python train.py --n_layer=8 --d_model=256 --n_experts=128 --experts_per_token=4 --d_expert=64 --d_shared_expert=64 --activation="swiglu" --moe_layers=[1, 2, 3, 4, 5, 6, 7] --router_score="sigmoid" --normalize_top_k=true --routed_scale=1.0 --balance_loss=0.00107 --balance_bias=true --router_cosine_scale=10.0 --router_bias=true --n_groups=8 --groups_per_token=2 --init_std_router=0.0212 --lr_router=0.000822 --vocab_size=3573 --norm="rmsnorm" --norm_eps=1e-05 --tie_embeddings=false --optimizer="muon_variant" --lr=0.0069 --beta1=0.95 --grad_clip=2.0 --batch_tokens=131072 --seq_len=1024 --train_tokens=857200000 --steps=6540 --dataset="wikipedia_en"
Below are experts of layer 5 (counted from 0) of a mixture-of-experts language model. Rows are named router (the router's row for the expert), gate (a neuron's input weights, with its number), up (a neuron's input weights, with its number) and show model dimensions 0-255. Each number is 128 + 32 x the weight over its row's rms, rounded and kept within 0 to 255. Numbers have three digits each.
Before each expert's rows: "comes after" lists some tokens at least twice as common just before its tokens as in all text. This comes from a sample of Wikipedia text that the model never trained on. Tokens count by the router's weight.

# expert 111
comes after: " |", ";", " ", "0", ":", "′"
router:126106130105150141161119112158071168147146167126089101169105154103083137129060177108146163106158128152146086152093198117129084126102138157128071140112143131148132145191084123123119134110137099110124166109159104114130202110097136156076216171125122163094134124157102128162086153180155088180126219099163121156106146108164119118134104160116132180131129140116130126114101122121121189137180147116176137203150153148150181077074122131133139115126101162175104097113104090145166157112102089066090116144161171111143068125144165153097079171161114133162097166178093097154201145126162117095176042110128066142121117088143101105100138170145133111169135128085067118115103133070131095151187148108177111199076137144131213132178146092111125092125110148152105124108146186144122180100108120
gate0:084136155110110125129123130186114175144117123100124130154131115150151175123050085130180068150112134140171139110209138129130104108118114133118154140151139086117145112104105113138167153136141153092164096110163113150140113126167071162090117150159162196126119158115129135158102119157086079144137114161185116187129145135127109150115123091127169042098125162138139220124101206131156147104142150111108089128121123155052147099176117179095141077091123172115117109111144153152141084167065193162157163145167211072154124194134162100072117126149139168136169078095156071163164079080145183118137104092147110123175127100213132077189137113119112155115130173159074149093093121159124144124065109117181156083103095151152121083141141145189084120144146127111084166132131191134138141121131145
up0:159117120111150110142115166050133135127168127135103081103112090109151156106105104112096134133119150173153116114143073162190153093117183137179119162142128160137130142043086127213101125131140175190179116180147140095116130157135101123146093141139134120125183168126076153170152138165143104160113108066071108103192121160148177144090161103160084107225180141171125132170134157161080154135104146144080076153179149086132134167152095140129076166071184179113087190101128136117089127178103158119105158174137175124084118129146151108146140156137154157157132113179140151172106175147157132146208156103086154163111139150138177104150150143138132142123148112149118122118125146130124150123176201149176098183104138148200087147113144125164079207081110146180151096133120139123137127073117103
gate1:144169144102137154123112096111134164147152175096123113167080126160163136163153145136140143065118192175111086083089173102129155117183170163187068148101170136159143163161077170113128088112111140091102230086137089070155112136183107182104170118122113111155146105141151161150049091133144106160133107144145123170121184146092138171158154145138150162124121094115129139116147133116149077142104159210115079137111080145149196105079153178113084115133112088080116108173151112156137144155071130124137165154141120091131141103089113148184116120113156160095088149174205100140222090153182201099107108159188143080119135098109084104098097153138129167132084104116139090169138105101099116171135105144100170147128081146161156133143160123097064130134129165115103083116163133124181155137146093
up1:150105129139124156172170185162173082164122071196135060171124063142130107143151088120114102109129145146138136083150125126035183166096067091150097096197188087112028112115141132133114105084129106134121104104114120094102128116130145207136093074149151165107120132126108137071163106126160076102128145137047124168162104140143191111099130051145092103125084140104151051119101090118156100161131099135112146143159135111142149157146078142123136029204125063124128200119167115139148127100159134189192139113151171143076146164156156160131155078149140131101148127075115177074113141095140090145113100122122142120097044133119132119140167147124135113126127160106104130171132149108163105158109102100123144147145185129123098132162156126140140141080160121149108101112083130172143141148125137
gate2:110141143131124100144099128130137141146116165165155113160080150139138065162095132117152118151101112180138133079174159162149158105111126163146135111102103149113179115172052149117103089120136086085124144116213094129108119142112174145121131135117201158158145090116071143096110133167076152107091094103132102173136078129133058093101114091132124153117095075113114173149141142103139111063091101133127113149111133096132179031125152115107060126129093089136168128079172078199108161151145144112141153100152120115150118126147144160197128198122107046165110186052106118154133159116117171147158097093151046138064151059084138124130086104099110172061155110138161107103139121196147130172121155154166189135110123127119122111096119129150145123117085074142064172087092081117141101126117095
up2:167149119185209114141109128125138147147073112106141128106120167161184103155098127165167143097130116074156096126136153167086192098136089171153111129163160084181071079146124159137130197119162141104147082099097101096079143067161105100149103176108152113160178167130148131137095122176175151147103121137194128143139145169131130158177110120167100013121144129169152167105112153164126137138103156143131144099137140052178165126135119102170083194170093130131106097102145178103188108097135100131076179109131155107101161103138122078113169170146148105133112102132152111140122178122163103169164133049139131105168105164142136128144141136157095152177142214111169124136111080125107188110081086212145184128147108107140106168130154119086130123078179107128136112109192141129114115092110152
gate3:131102118087147176099095135075126134152105140055101157113177106188142069073131137133106131119177138193152150115165162157170107200169174111176090083079165109138210116135147098140095101138066106120137162189124151162105177064168191133122110120112138148094136148162126143108125182173107139092130096066100152073102110063135164101151151139127109142116092170104127076158119087115113156085159170131112153156095135130105143125149117182102149123126165094050119148107135140085059118170104065154037168125111174130115136077102109147050083102176140107119156125151155148119161161120115175197168085153132123109109154158140142143102117098197094114121178153124147128140149203087183153144127099132171105116115067159122121107118144148159128110126117119109113141117134134165113137137161084
up3:149083125098096095093112084148092155113159098154122115113130157131117106125175141140089181092119198171101136145168127171114141110104101179117069092126152151143158091150088182154108163117156182152122125097102087127073119120161069071182201137100099106135168117122151167081114086106197115086137183166116092168112096085167114112152095114093128142134156142130126076085109139120108176115180109150083136079080063090052128139157108120113088172146077150057061114104172164206101143128118144148139129110154098132131111112130123103082110104128060130086093087082098097141124108118095125136176113186143113124110144087088101163090125128079135117090071125159131146181076133092180126079156126177079128069152117156133123169078159179139168133144147124106164116118134088174135121134170159
gate4:153110071158154119133188165050075097106172176131152120119139103064208114131094098161087129051152084143116135140131075137171138126196165157137097149144127140120126124144160162178123145131122101122054126145118148164163147132147127211071125183124156125166149133171130117133058112162104076075104162102133142090143152146166091182087087101137124083118066138114121096065185148160104134196116195114109140149138126149124129101160101133143106151080121085037142110126074132034075134154125116125146178158152113080107096091127088154078075088166175142139143098185109172145197124157143151109145148108114093154117099146155106090119154129096149141111110133122114155164149132142134152120133152110108196149120147155119139128150111103106129088180099144199157105124087143126137154166124111
up4:137122111109127120113044128167163123169145163127091096143080187112119084126048147156144156119174104078142134108118109154075160099106205183169077133121110164101139111184124141159134152133169132112164135142137078089123159112136114141111209143128109100107120159141105169109119191125125127134118092102190106122084143094144091100096097117097124145175122116085157096171134127151089151123194110085137143164114089178130108082129082161144095152025137091141101102175135105185152136101180107096123174110183110142152182109121140072056114067099109114051111121069171147160172122115090085083200097139171111112160135103145088092099125148117166108100135113112155135108124070114172206159141121067138107172101145131088177111139120140147179136156126086149121121185132157113139128142131129
gate5:135158155071160123107135171068069140144132119110106164170061117132093078137166093144162133159158116142108129055062136149127146090153123096154121142131093136156128126105145134115156154159141105165159148077113098124111148116146115136114107140096166154119123140117159171168177101143138139205126136091162143143111165121166137105128087117109144133094136117089147125101064094129166115125114102088110108115178128113182121124135090200177100090150103092182104138070125177077187126164165074151168092156218136160167146213110147124044148089160176187125207106159076165117094120179129129156109155085135124150109091088146133114071130114086151140086128166077053108080121129074075110164123140137089113188133108114166172158161107131131090118144115135107132143124098215088097129126128108
up5:101164141108104138099149127136112090115075121158144093044128085136159146124119155130082189076124085100125040183129094178132098052055095119154153161139066106074107107080152137145165115133112094130149180135071087131092148103121047124138162156073098172178094125172134161150104112082133140117085099126135130132144128141095127143145079102130094094126187132105135142098124077155091168112108136161102124077093156043122143135112186090165075153131095107123146117093136150106104089133114130157074081112101084112071177121129105125105167074103126098223119070115210112066099100132125177096176172129126119123121149139061140135080098121114171150172108131134117103106110085174091109114118138181118149120117170141151164169134133142109143134111136124114110170126122130108127157177184159
gate6:128128069080122077160158120182194147164135119156136121115123161136066063099087166087089087086112158137140100112124071107121111103145170158102134156136167118113177136124110103137132119132098088101154150143151136092109149182088114090102099122118133068144139152117151121142093156099102073135133082073139097138091129111087130162112098138067182148091128152166151099172103069135068130106140128151124111130123129091184215140148121134112134150201094157124095104149152156183148122127114105179076038143173156126103102169116131221118097193102122115095093104143085149111119093147181152148134115130167084124058114131121136091099169097121199073161127111072124109141105137123135125150105145111110117195190068172097121164093135126135121136086150065142068148123119149112109139197078173
up6:142152163130114131141119109116134139152096151167137090129154107121129055151189087090160146182118099084159193120183138136083105141060173135150090177156093112094116077120107147144081125148124127109178127106150106093110099079154145162161146114104149096077142147161160186143174105143138119116142103102091134128089154124146165086157100103196128153195172101165159141095124167161101094090122081136164072131118117063086162087153119166068162164158134140148092105133129108122139130065138070200116132114131182068107150152059153166098118081102149084095074132135113186207099094148092118086113135129150132126100132128105174129118078172103141119115088123127179151112139102098121098110126083139139098077119132164142152135118109095158115112048089158052105120148098079164196161084068129
gate7:135123111195105116164141110138119182094127106097103138158098082110127154127084190106220141104157116151174100062119142130139126121148129115125111147118139093105200111159115129069115093065133143113146148152105068104149173108099133179121142129093114180121123164196033067131145138175142098141171130120184077135127185120101089142139076171103109155110121158098143096123151153139093099161134134125119156200145121133171155075127123102079158124136089072105149092123149119119091122130207106109103083093168060162099082092149102145137201117156167173192138180109138150108186103143151108143162146140119083090090085148072098155125133075091134108128154081166154176148131159076127160099147085135165134077095083084156175099159091112119125110130076140136089161122124135104066142120140113
up7:104176189183130103114139115117151166137064055143141151103072141134136069125080140185097189110065083090106074166140069151110118179118133078119150113136136116133112149172183145114061084107060136087088191047120108081199159150167112125166105181132111130101183100091143098118142114104109150117147134107102107131103117126111126115116143163103116156072163137158098157090106109125102146173133133103123137109137157119103200104091125090068157079159092108129122120114102157136140135093095152158119113062114160133167113138147136143094126127160099116076137086096102154117086145031102100178109132126138171056169095126070060097104137136119150169165135120104072138140114102132095142171122180141120146122110116186197112134120120102111117128194098175119203136144119164096124120144132136
gate8:116146162124101093116129100118067054127157118139124149163110122139087160132144110121108169083114189120135133123167132190134108128099165145126103114170126168127166072154101167134134167125061100170188138091090086138178104095175122145101132116122172131114158131141133151126099109160078147147145134076131131037083180158106084185119108119173122118137158129114132096151085041115096156186140077149155105124141120109137130131176097067111122111074116127104115162127099113116114131176114101110134130098085120116162139187116122120122143137186127190163176119065173136178112155174127170106217210110143133145140141157081156087165081165144088074149113177127165107115147148089182108164137111154069124139098135157097158152142168200132181120166174091155073097132094142141128128138214158
up8:154121084118100100147145117093129144117061151127144076075164120098113101176094060143145095121162104126085124073146167157122093130096094133090106106149116143171079114088200132115118141094162122164097126160142142147190137141111099128163140097080106142089171176119105152085071091124097178143153145157123112185128124144140122169118100145141131078168140091115112065189156146203086158075126167155129080104151116135177115155153129085176125099130154144118101161144149097103078179135182147081086119159151098081102125113106134163088139161167075123101117081101148122105131128193124172116090082138182111126190184101090135143135156114137154061159151086133120071079112097115142038084164087077145145162102125099139159100154111162101167130136143115147149066151058131141129181096095069
gate9:113133146087102065115140097117085094097141127193125140180170148079102181094105132131114175113101135093133060130108186156117096128131143164140124083119142133111150110146100158148099112104075086107133155025118097144111136101166148102105176113147144079123197136127163113155132125204062105109102121116137078201139124089105122137093148158079088085180097112078134123106141154101154150108122186060123096096076104144169131145132105154106094135156187203119124127172099091135117094172140118086129139141149143070118115165174152086145156188170132120108110140111181111159165119120143157119200013145149135110175117131098138152135131120132128095122086111185166151116091176142132074132132122211100163172142120187130140140180181144143126146142122133101107174086154132173110124108152168
up9:091113129138144177123112165163098094201078044081167146068152175056133096213106136094107110089158107096148111143134135083106112103137117173054130113097134107088158126094151085128118056094172136143140143122159172147129158137148113136152226123172125145150124143143089106181128092067147113057151153146117082115141122136180164128147152177137094149126123130186127170172117140149143108146119191132082093083151124130143149104129105154156128155101136109105123085131099087110098163159080194166123145107144147081152135119090106113119146101107092157104167131193120136159135117135071120181103055137148104056164137100115117183093139113128093190130183094135125093085121124116137153140144134082121076092145109124109101123178064174149135155124188194135145158156177111140135081134174120
gate10:099058183067150181092115157137091144091100153112141142105072143107056113152126117071176109165146083150179151096192191168114099107086100135128125132108087144161141176218168126115142130117120138116190111086082135089128152186176131091115183131104158160139152075207090071159107147113135116125152167094144081136145207081149112184107120104147104135162102136070168092073059167128144139130155204116122123147088123125122142130161122164138135132089124152157133129104091121132117114148130050088107110155128131142094078090136071116122122129110125174147129063106129167137176068148116145086133126121098099110110094092134088087145101081174144101166163120094121132128095140158123070094096086142102125137101111139118128129144109080128135104180099139147121085110079138076138156213121113
up10:092155094149105120178109071124138143094170136118130183070082084138115172142159101191092140138111153114125121075159101104091178112191128119146132093145114139077158155128139130135114108090118154127139101170116197177128079121050153116106138187120146156169129141177127138127054104172114146125082220142140127158133112168197151097123156144100085129093131161095123202162164124126134168166089124134108046118170228167090136133088160085050144125121149157139179130129150159103065089105119098096137167110103147098090109159141120148105141106152097122162105123082130133098128144167034134178115102120096201145139123113086133174145106135172129160118087078121131089146164197148115141121108144100119127101166092127106103113097091144126134154079138142126110132077133125133158172067172117
gate11:120150090147113105136150106111130173140146126122150119193107128111132114112213156115182150120098083117110098119133095168160082093167178110123176136092078128143166129106163160109153136148096168066113137128110123112083100109086148130180106104104114201195138178182093164151117100167152074088054145119147134164144129140133139121140173103105161114107080087138115110127195161122120123102163099144156120170141104136154091101130109084089191130055130152097148138120124139120060100163184127127128111102151154101161157147203135121111087139089200159128102110101131146196203132134067081140137073121134096069082108103137094052160163095153146128133155116174164127089108112098158187129117138123149095154160121090157144192118082074178125137131061131150107147182139181144096133156191105
up11:116144150171115103111130110152163111167146136143147121068125158119157120107120136131141090144166154165111117127117117207164162076091173118099080190151075128177107168145138124109127156153084120121177090126077178177108123090087128203214161138149133118099119113146087170112129150137141173148161124129106131186114069107140113154184146101109099114085096095122131139139117058154139116058129149047167185095115132160122168156181090123172112115081101092150126122188151181089115153115123160085145094111087148171139155100153165116138131038154132059109133113141115083048154201110189138153157170110131107078176136183154171121126164154088145134116158107127128113168135144202123126187136135130168116102144163155121122090093180114087140117127141189087139163121169110166143105115154119
gate12:166115137139140163155063117152149122155128111110049140162100136102110112148063138089132140135132123141160153147105209125169120168143170168192214082073133172115163203153127126156113152119125114123178081139145155120099196099089134185089150151189141114117145127202100165089147133104074197149172178123157091153119143104113147066087149101123187149139131111084085100095077166143151088129137163137120156182095161068146171093104135150104123133129141130084166146171116107100178130083117077122093121173204126111118150162115177091143052126106149086100149133161153094185139095153152182150154061083132146127077102129161139133155067195135126118153104105081092132167163167143094138145109152149098154135148059142113109112128126107104133138150124147128117154119112087144151143129155166
up12:103157076149142043087122114132170135107095101142113130158104156126166157157163132143110152179093153139103143087138085161100156102095143111131119103128121165155140163174081107114140125121177130057137143127111077056116041130072176177108129120144110129124133106144156176068139183164092122082177108140126120173139112174166150090102126079134099111147117140073162138165122159119124192114046085121151160155172135131071135137176140117210111174142125193143066119149157113099189143112120151174126113109108168132090096114158134124093169148152150132137053151104134141093070111120120092068176183083082119153114129171119158145135130156096109190064097093088118129089123174149152134112154108146113145117095158137126165113114145106148213120119081142083175066148109145158124123159176089
gate13:115114147117142099166116163195100182124118125145128129153146186103108133121117132195148156065179128112106123066139133152109078151117130141113143120129135127183117152110142084045126136104142096161115111125086111123112144115166130135161082117164085150131092085227153154109175062157087100101057123093104167172172158087090157178152127150089125157140156182169123090130114122142090071141160152164159121121105142136143180101112081164170069107112112145088108128131084115107110173131090133115085143106175167141131097171164132134118140119109127164182155135093108152111163117167186168127162096117159144201170165095152054139148172118065122122183145145055188150159109131134116152167148152138127149162085117165180146108175088196130122065147121054117124082143116117148192172127126124
up13:144070125104096089173119165112107143068120141150175122118162198144137162105151064099126098131137109116103117168137123119151117146125147180163128102065151084122161158120173137149103127159157142071161129103134146175192122154134130122157139104070103106119154152100146116165172109133097142143138135166037170092078124134127098149128166161080139130134095124111130075096127057063164157132176133127131138178095160162063111152165125168168126088126115079108147205106119044115113106159132150132174157143125170110192155160094146113091139149226152162110171074140150125147115174112141117161123123127112128134117118129140194136049132141133077100129160137156101090151106050154114098075083087137130138122121111092121108083105125133065072114153068173135145179062140124114104097119163191
gate14:095138147175159155178068115155103085095192100083117177099106134075128168103159103139151185112102126101177152083073130151163157153144140156135104144076178106142114183174137145131137180126167110125159153131116133085069093182145135158179192124163101094105158117181119083135137212120073209182165098153147131143067132075092135118094152151121109141145125158150087137165186140084144206119153124165126113140153155085131077174137147090070070116137157112117128099141172125138146156142126113082086119167142126126106106114129100147110156157108173130209162106103110137139202137090148162113121114112112103088099135112134074111156120092134179136153102156172141063169141083076130125134077125187163096125100100111129137129171160105169146135109160113108188110103132156194092170140138158
up14:107110137120160147117121151113095093152157113156196144130137126136159094063158080129108098175116126147134165110108186116095114141177162099123063153099142081125103149194119096074146075143151095100088138105128146100133110167121113127162147132082100144170106174150128155138180101105156126134048138109160137205068192134122100142103178113162116088127097085129101122181135145132033137147140134125081148140170173144142119187161148095127133123136100151094110167117147179095155081146145143096176128103104111086051106150145202175065139085121099130125133118102092174133152099139134104128174150098132090095179159131037114079201151136109106126180104106122153111144126176118173109136083111137202147152141151144120075112113090185149097149156076122111149089168122117131073166081113075
gate15:139197093127150143086144114093093135150114155151099181154140133081052127127104098096095122100118129189095129097133160130167084181072101211132123143181097111073094095115158121077143060143146088112182144079092122096128112112176151174095094149088181071085116092150172122134072148152112112113175125146133105146188166133146139129131155138115148157080082176154148050099163097125091106108091086107126150157168103148106155108125117116120085112184114137097135156066173130092161094164076077147092141153157159093124127122186136142054109121167129110156128168143140103169143106115103083113077127138149116099103058174106092087058122166122120178131128095136116126132169181075083131101146123122119155195129106107110124094129150124128135079162202099124115153103110192112111085148096149
up15:146141115137133152145123096075052118075162131149130103112078112082124203135126100128081087156078099111145100083113133158136128150138159103106150137188110145140162091098132117121110167100208128144107082149145061108070121092081199127138129194108099114189143122172087135107122143021101104116109126117148101161181156104138113151113103131124154093141074121072096036109121155154103133174139106085114184129112209136119090140120140104153105106122093168131088108139155128139144153125144138123180124124132133118101133126145163121101132126083126121106100117067126093110139027126151161133164133184147124121146192093138123129147126181142112095087174166112143135083166181117140093181159151144125154088149187056151119171122092126135125167149069148048182128123086146122109112072109175
gate16:176132145133149110143110135106177048124139135098133134175119193070117123146081106118152089101181133105117087105115135131138114164166175117118157126104107125148189113133168169156175116128158104078178132052083154081122144145185123153047154127117158145130122113153107113199128196220080078152112137123117136102184142120177144104222121166123083123157168167152137076164170105119136139149173131135150133164183132112102132101115154089196162136039097137099129096033073075102119118140148140176146139142157111101112094103161102158123129142164116148125116148148106123142162164078118180106111159113119119123102084114146090087151122151160111137151105073155114135084078098114103080157121124130122151092128048146131156181165138099134112090151125127103127129155176193097107125144174084
up16:081139145082143115158154096125042118140101138123143153102131132083142031110163149117162138156137134110113133154126123170090143130167153103093131142146114138166126146163148086153100154091110109192165098085125177171149225100132123140131171176162172137104101116077066120110111133144158145074112166161152122104145137095106183123117133122117077099115132151119148105086177078130129136156204176144081138171165141083105159064096098144151145139116141224124115094102113107166176181140076131133157098156133127115201104189151132153101108150129174137109167165185109177170108114139148127101148095061101066151124097117109144119115112149140148151152144119123163131191130177131105129126043081155096114161098127123081200104151115156117093162123126106068187101153098186142160101160164102
gate17:118140126122073188125150135141059195120085194072154081138162117098097095128131183110147195126111168108127125135140123128087069090104137112118144153131125181165143160080110109100137141125103096093089179113164136142118150151121098160132126124118103177168123035119092093161111143148089145099169147096104160140111076084102093075184193160151122137104112126096113073157146182148118129153106099172119109096127188124145134085124069113131148171123157159075130130139101073170161135160089157142141117153060125082178114149157167122146089105131108091130144126146121161147114132129157201106134156141094065187092158100147137161116094120105106122120119159152088161155124062200130154100126123103085150183203148111087134187104153135171152171126110104172145116159144110163116188031138110
up17:123116100113160149188109165098118160092095122078100093115119139138147154122131193050183111165152090108127125128095186103061134104115067152144162173168137098148130097122132111108154153131118114116121105137138162166133172106093182158079176084159083131216131143120159112147159137102157131174114129135109110136068108164152076176114052118116136141161133081161145148144126160100090112106168117102073073140141062126176120121136094121109102136110137112074183125112157109148164081196033133145127128105105107076176134148096133129159093099160165201130134101119082084119142125118100155158133107101029136150173090074119058150111179118158088144191078096083080127123106151117126083189072091178142161121110126074083098128176106154165139120118119132125133129143149123103125125120112132
gate18:111107134179132144123086164107126136155152167116156140114120161206128119099128133115118185123147158134158143104122140126151188110113124181100134143061088198138134105114100142083178183105169133158174145066174123113133108185184110126252164151095129108143157144152117151170139125163141132078157154110105092154079146180200121150157131089117161087116136151083116088114131135160106150191139163109128158115077129140141122149078077167181127180095152151087058117108086156154126164108122088146121141095106144167102149116079159123172064160114141146081133136185093146148146102117161148151186111083122119186109106117106172104176107094136079161121085157120145129100092129172128189125073132129114138132107101123139142148114163160112157142165066183110064138110143165125039128113182079
up18:141124175094135135083110189152075101140118154223155088133107092176095098088108144110125133117117201130130103153189189108112153157139124101184108114150116042113115166150148142149102135053152168153146098158092165143161189130108126086106125090135106106130099120136108148198155161091106128057145130133138130128184095104105089115100129138129118108137185136138116070116153144195141143132091167086127158138140090116157147078114127091144083121161159182151139125140126156145086122160135112092144185130108142076105134163096115163165140098074148034121115100117179124093115146145109090077102155157113144149109165197126175070140104118097211167122147128141183149106077132095108136183088115118155091085164088055159109108157119111100147137045111099149180072125137104120133131114144103
gate19:112074159116120089121159113128154117163088141143191184121132092142056146102151087164123142115169090112111136148106117135132176088188121165125188126198109093106152136109028111105088222158084070141111144077136162141127114122171120131120099130136158106095153175112104089109166117104129164171144159096157119136185103071086091161095184179119112136120136083093114113184201149165104105149149143109157123135056118156105106103103155155145113145087156107117133098152113106136095099093079124110096124154132125157159156095140169105149143079137089164138119155081132087125030123133122072130137159109119120103149135134185151119137112164120097141126134094066118094168172118074080157093136195114102145127138130083105100100082103071139151181051087147158148138077070112164085112117133157
up19:128140114166136136139055130089156157083121117076130161121086114120160136132124130095099100143138196100134157100093116175147096134121170069132125063119091108087090108115189128157151146148147149113163115152133118138126088113153080204130144139175142140160173076075107097089176147084180137086128100130151152116096144184144123133146118166132130103131117151195170167104136113169114152134083110077108146105130056134079059112123135154122092172139170154146157102116092152093132129200153139176120136148078150111113132130193065130115159172110079079110115099100140134059081139129062182125117102092082186155088090152141114123142205104098082205121112127121119096101160102092097105180109077105092142090100178158169160163109128171146096053185098137160167124117149088098133162110120148
gate20:137173172126108115152125218101069122101114125162069164135073152150126099135160103122131160105132196116102138153116102121115131092180159103120117093123162147180108158172157083141161137122113115158122112088107098134103110195151141113108230116154135174112158132102154140079165119114105094192145110176076079158095179139181173125086177139103175127094141222078149129140023120131120116115183084120172093145110140084144172111155126188170131158121070155176131142126126159143152138099142095098108125108150145149120101153120129135075100102149104120144186113141108149098085130082177091098137111124110130136156176129133090155122111149098137103113113213101097136124168094129105092089157140110079158114137103149190165147104136126109159134070107046183122164112148176099111077167124155
up20:167155094097121158109133184066057073084157151087104130153106095152095141151090104094133107164214120100109101126138103108169130088093136142163111123094145137133164147092183081050145154128184130093161101144155120130142129202179150177121117100126187127178091149069076195159125123118096175148120094094174070112123107127152118154122127139110091081105107130102122113116157118129091154175146090172124121128186109171140053151133101082146105082171130130098107149153146132125152078160141089162126138154130140148154162201109064131140092119218068129109110106116130079109051121162100100152095129172197115149146117104059133123144138058131187161124120133114099092169070169148149105143138143144111133099139112090170085125182127132178153129128097171171114138126106117095109136135151154
gate21:141116116196153120172118079134087118124122074122075085130112132129119117155138072121144136167118132152134115108132098131210148106153170141147113145131094147163141143151093136156109136131158123131166092054052177109094094099084135089145114086072106165100159133211108153124120131106147124137097207103181078153142145170176091122146112140099123101133120119102121118111139148136111158115150119142160059119067139170134140162137135025085172121128110093119104121169147151130121099075080029103075141170147149137097121136129094168090154155200171193144125138187156120158154129161183107061116129131153146145135132080151096128101130196116064184130127163136171109173100131131138052130141112134067168123134070151142155152090167126122144123154118103144058180152146178139126084148109152
up21:109058157151149169089120118136128140099134164092156100133067139104096144156116105022206085162127126113174133079201164169144120159108197129126129090119159094130138108099181128105143112137080143078150102129168113169159125152172134077105075136141107133197152180145093130133117091120162172114087129137104093114112157111113130163156150157149087139135087124131103129152156124093119073124174167078136074129113101125112138240102107105090102150114124144114148169107110114165145107145185208144158138130118133138139141119154133102105134093129103143129118095189129120120139169107100185149104132139073144107174141107147088098087136199158171072161166113124124145105088167068154124120135100175116143053116103093112116076053094134158091062152088170118179102178073092114108138131112143
gate22:096165156128187094137075099129107170142183143112146131169159109112121133133104089087055146147154145163149111119128135097178131072136166129088168159083181097149084097125193118109155122142131149196116087127113091111116122105141145120091125070152110086135115191090083150078140176116129123153091113166147139123129157175094114149157129152151123165100151138159162186096085104158162129107092103168120064094085122153170186137111120116156098167096142137139138095113095159111116213151165130145075109152107097130122121121119047177179108106168121141130147111137162120091142091187099176130188068152140133161118151121102119095150181105162150122137139010158118125140134117065097183114157140094096149204158129117168107111147094150137110125090165097089141088159137228138122146170083101
up22:087170151132128103155141154167112131117090163163086151115136160118109142132165116134114076124105158130067141180117181128068075168129183164111124196110098136178114105140153143094113165109062111101070153171112145174148129191118134120138112173125174104128148227081111128189071146161147108137171134126166148207128095123121140116118161085078121133176116113168066148091103141123164172107174089133140128123174172126158153178141144137193111073119109150164067174098115116123153112089091125103118094135105208084082147115110094143118135117126116112096123186180110152102142093171155147133150157133163124123090098104113143149106143106072170138129089100172101106078189139121148123156122083187118186088126132191160133112146200153153152145089173117139100104084129143081139124177180085
gate23:180131160144116111140128134181153146179165170152080105169111111109166102089131127130195167129196141148129083148104140112163086070163057139134123141104113145137188194138085056098174093134104089161164107162117141165131115168095123110085124098136116128128074099113163136118158084140154105124149138093094163171126125182111159118180119084107151113110094156129152131104169135086171118140103091104094080115105110101105185162106095159123059175207138168134097130112137163094136144168145107137154152120171147120091111174166113161126178092151162141208103145114125064121163070138153087127148112153129133120114160222067127123137060101180167162063087202170165100183111092156144144126094112092164122110140123116138140148115141176145127151130103070135121114079148088117100190127160130
up23:090154134153131096072121119144097094117138106104058118181098166115124155101147120183175139101106091137076153094096146187179143121113158156114144126104113101073163084168105077146152134119135136123153111079148118166100082081079123130149155124123098159147100128140101082093092123129097070109154077094099115105121121082121120067075136146077080122105091175064168143160070164129117115127104101120145173110111109174141106192118085120138097104136074186120120143137153105121121121150184131076130106069124138164181126183120162116081025077156107170107137119141090137115150112150130168078121164087086164131118136082131034166135149116089130148096129154101157147095178114062056142111109173075144150168110156106110134079137064161167173130160132131150144161180136152127090110185111147
gate24:158173098057219161126156095135146161171132159132090152171151111128108169110109118110134087120095140098131108041133131152118208107144118161125149085153133114123199116158120164164129077138132116205136114118113107089116175119159069103109118171114133160111151127159121176123134160202060156135101177111179128146067125131086167085142209142137098128156150178093104110175114160083138160088137083085140184122131177134152112118092125130088104127164089157116143181133129113139162149075155071107086099074092161144160098108123179088122117140127128168097131099157132163128150124108116159066100102099125118111119119142104118063148160114139124167091062126112148117199127171106085148153095137076132088183130082091132157105162132102119122107113129134079104161080171160062193155136078113
up24:171169104135188135080105135116132071096102128143108087092132131146153088078130168134146102156169130133119115138121171105079106178185086156136169133160057172133075127165128093183146070127114112097158192090121099155071115108153125093120162091188128089124167107174111127182164145123188098075204167142170089128156179115079148138090094081209154130103157101109166113173149152148116101142112104153154116109114156170147123087124076122173123133143168135120085112130164148174141116120193108134157144165131199148123178142160106102100088157133141180109160084108133167165152178129200118152191184108146107107148133103078163079112105109140159131110150134132115113115161131146166081135118179154128095119103126158113120136099159098108140146119076115224087092084092127130107071153173125
gate25:094117142118228103138147074123082164175079105126176131179145139127124132204134125118158159117130128163171129068088105123087109111106055151169160141145134117126103120125095119113078146114093142138122156148130116128084145147153103200108132151110085114055153129115069071176075097156076087136137150119123127152092148150134156133088133137175120118119107120120196134145177143159185146189127135142137166148114128141103180100102130136107098144152136128098120043152123137079173108180105138124136107121085170131107116167152101156102145072099150112107152124109167131135190153092147097126097108103108110123167073101147111073143118203156088181185136061098147176112098130110162093162132110158178184161103144140088181111103164091129131124114158172078094077161126080049172090131079077
up25:079147086158111099042164156136181159061148152161078088142156132097103144167200126108115118116128129127146085155124142104191133138104117177150159074080135111156175052075163134090138152153117130113125175170134160093143122165096129118059084139116144119111143135124121076117151138090095122111112146135124091156143179066111173131144096135077117072133131148108152113125104153113096137093127136150112140132149150139143145118144196172089092125142117105139142193138186096100121143086194123133076075122124124144134117085175171116151091168138158182160145089072140115135137138180094188089133138174095134117144112158094164094130116158159137121154157109197177117000151097125121155134158076102127159107143163139129092126174107099072213085145109131140122128109148111128227133099134129
gate26:119169161100171169118125108192063087170124151139150166108146136152136167139149127195097150159136158169124132077118127166155060146077170125132111177095131100158084133133118162138095131070122115169084172142174073136110097104156135147122103131098187195175163182167072139131083135110107088140103072131153127159163127135131108163179100132102132099172107133114107107143173144145166107073158083113105115135141133097117133143137129167050107125155144107102083182092122180127123131079157123088144112091140120132165089151169125111141091081127119137137200105135117134180079177078122175138104120139139139163091103090194105112094116073097071090122142145111082139087129135136152130083113126137131158131083056078141129096105099208161106075054171084084104110098169164166089082179130152
up26:119146136103151125151107137112120129139101132184143137190143125129122139096163091148152131117154140103111133077144181128097157108179154224146100082145079136122047176151097104123078147125129122176107118130120106161109132070114127092121150183135066199123135148147115122134113141088104113057090153089135134115146160119068130149139092173109113100136135172107076150121116109132109171137166133135097106102145178101062083078129164091210114096130115169109130108149150185138080111197173160195158182124160155083110154103168107148120096162123108134166202138117154083159137107059061181155108093120159147108090159114181193107127105159172126148112092186091097143120119199185106130136178165147172096117099102169160129123145121149126119093190172087152097110105115088111080156133147157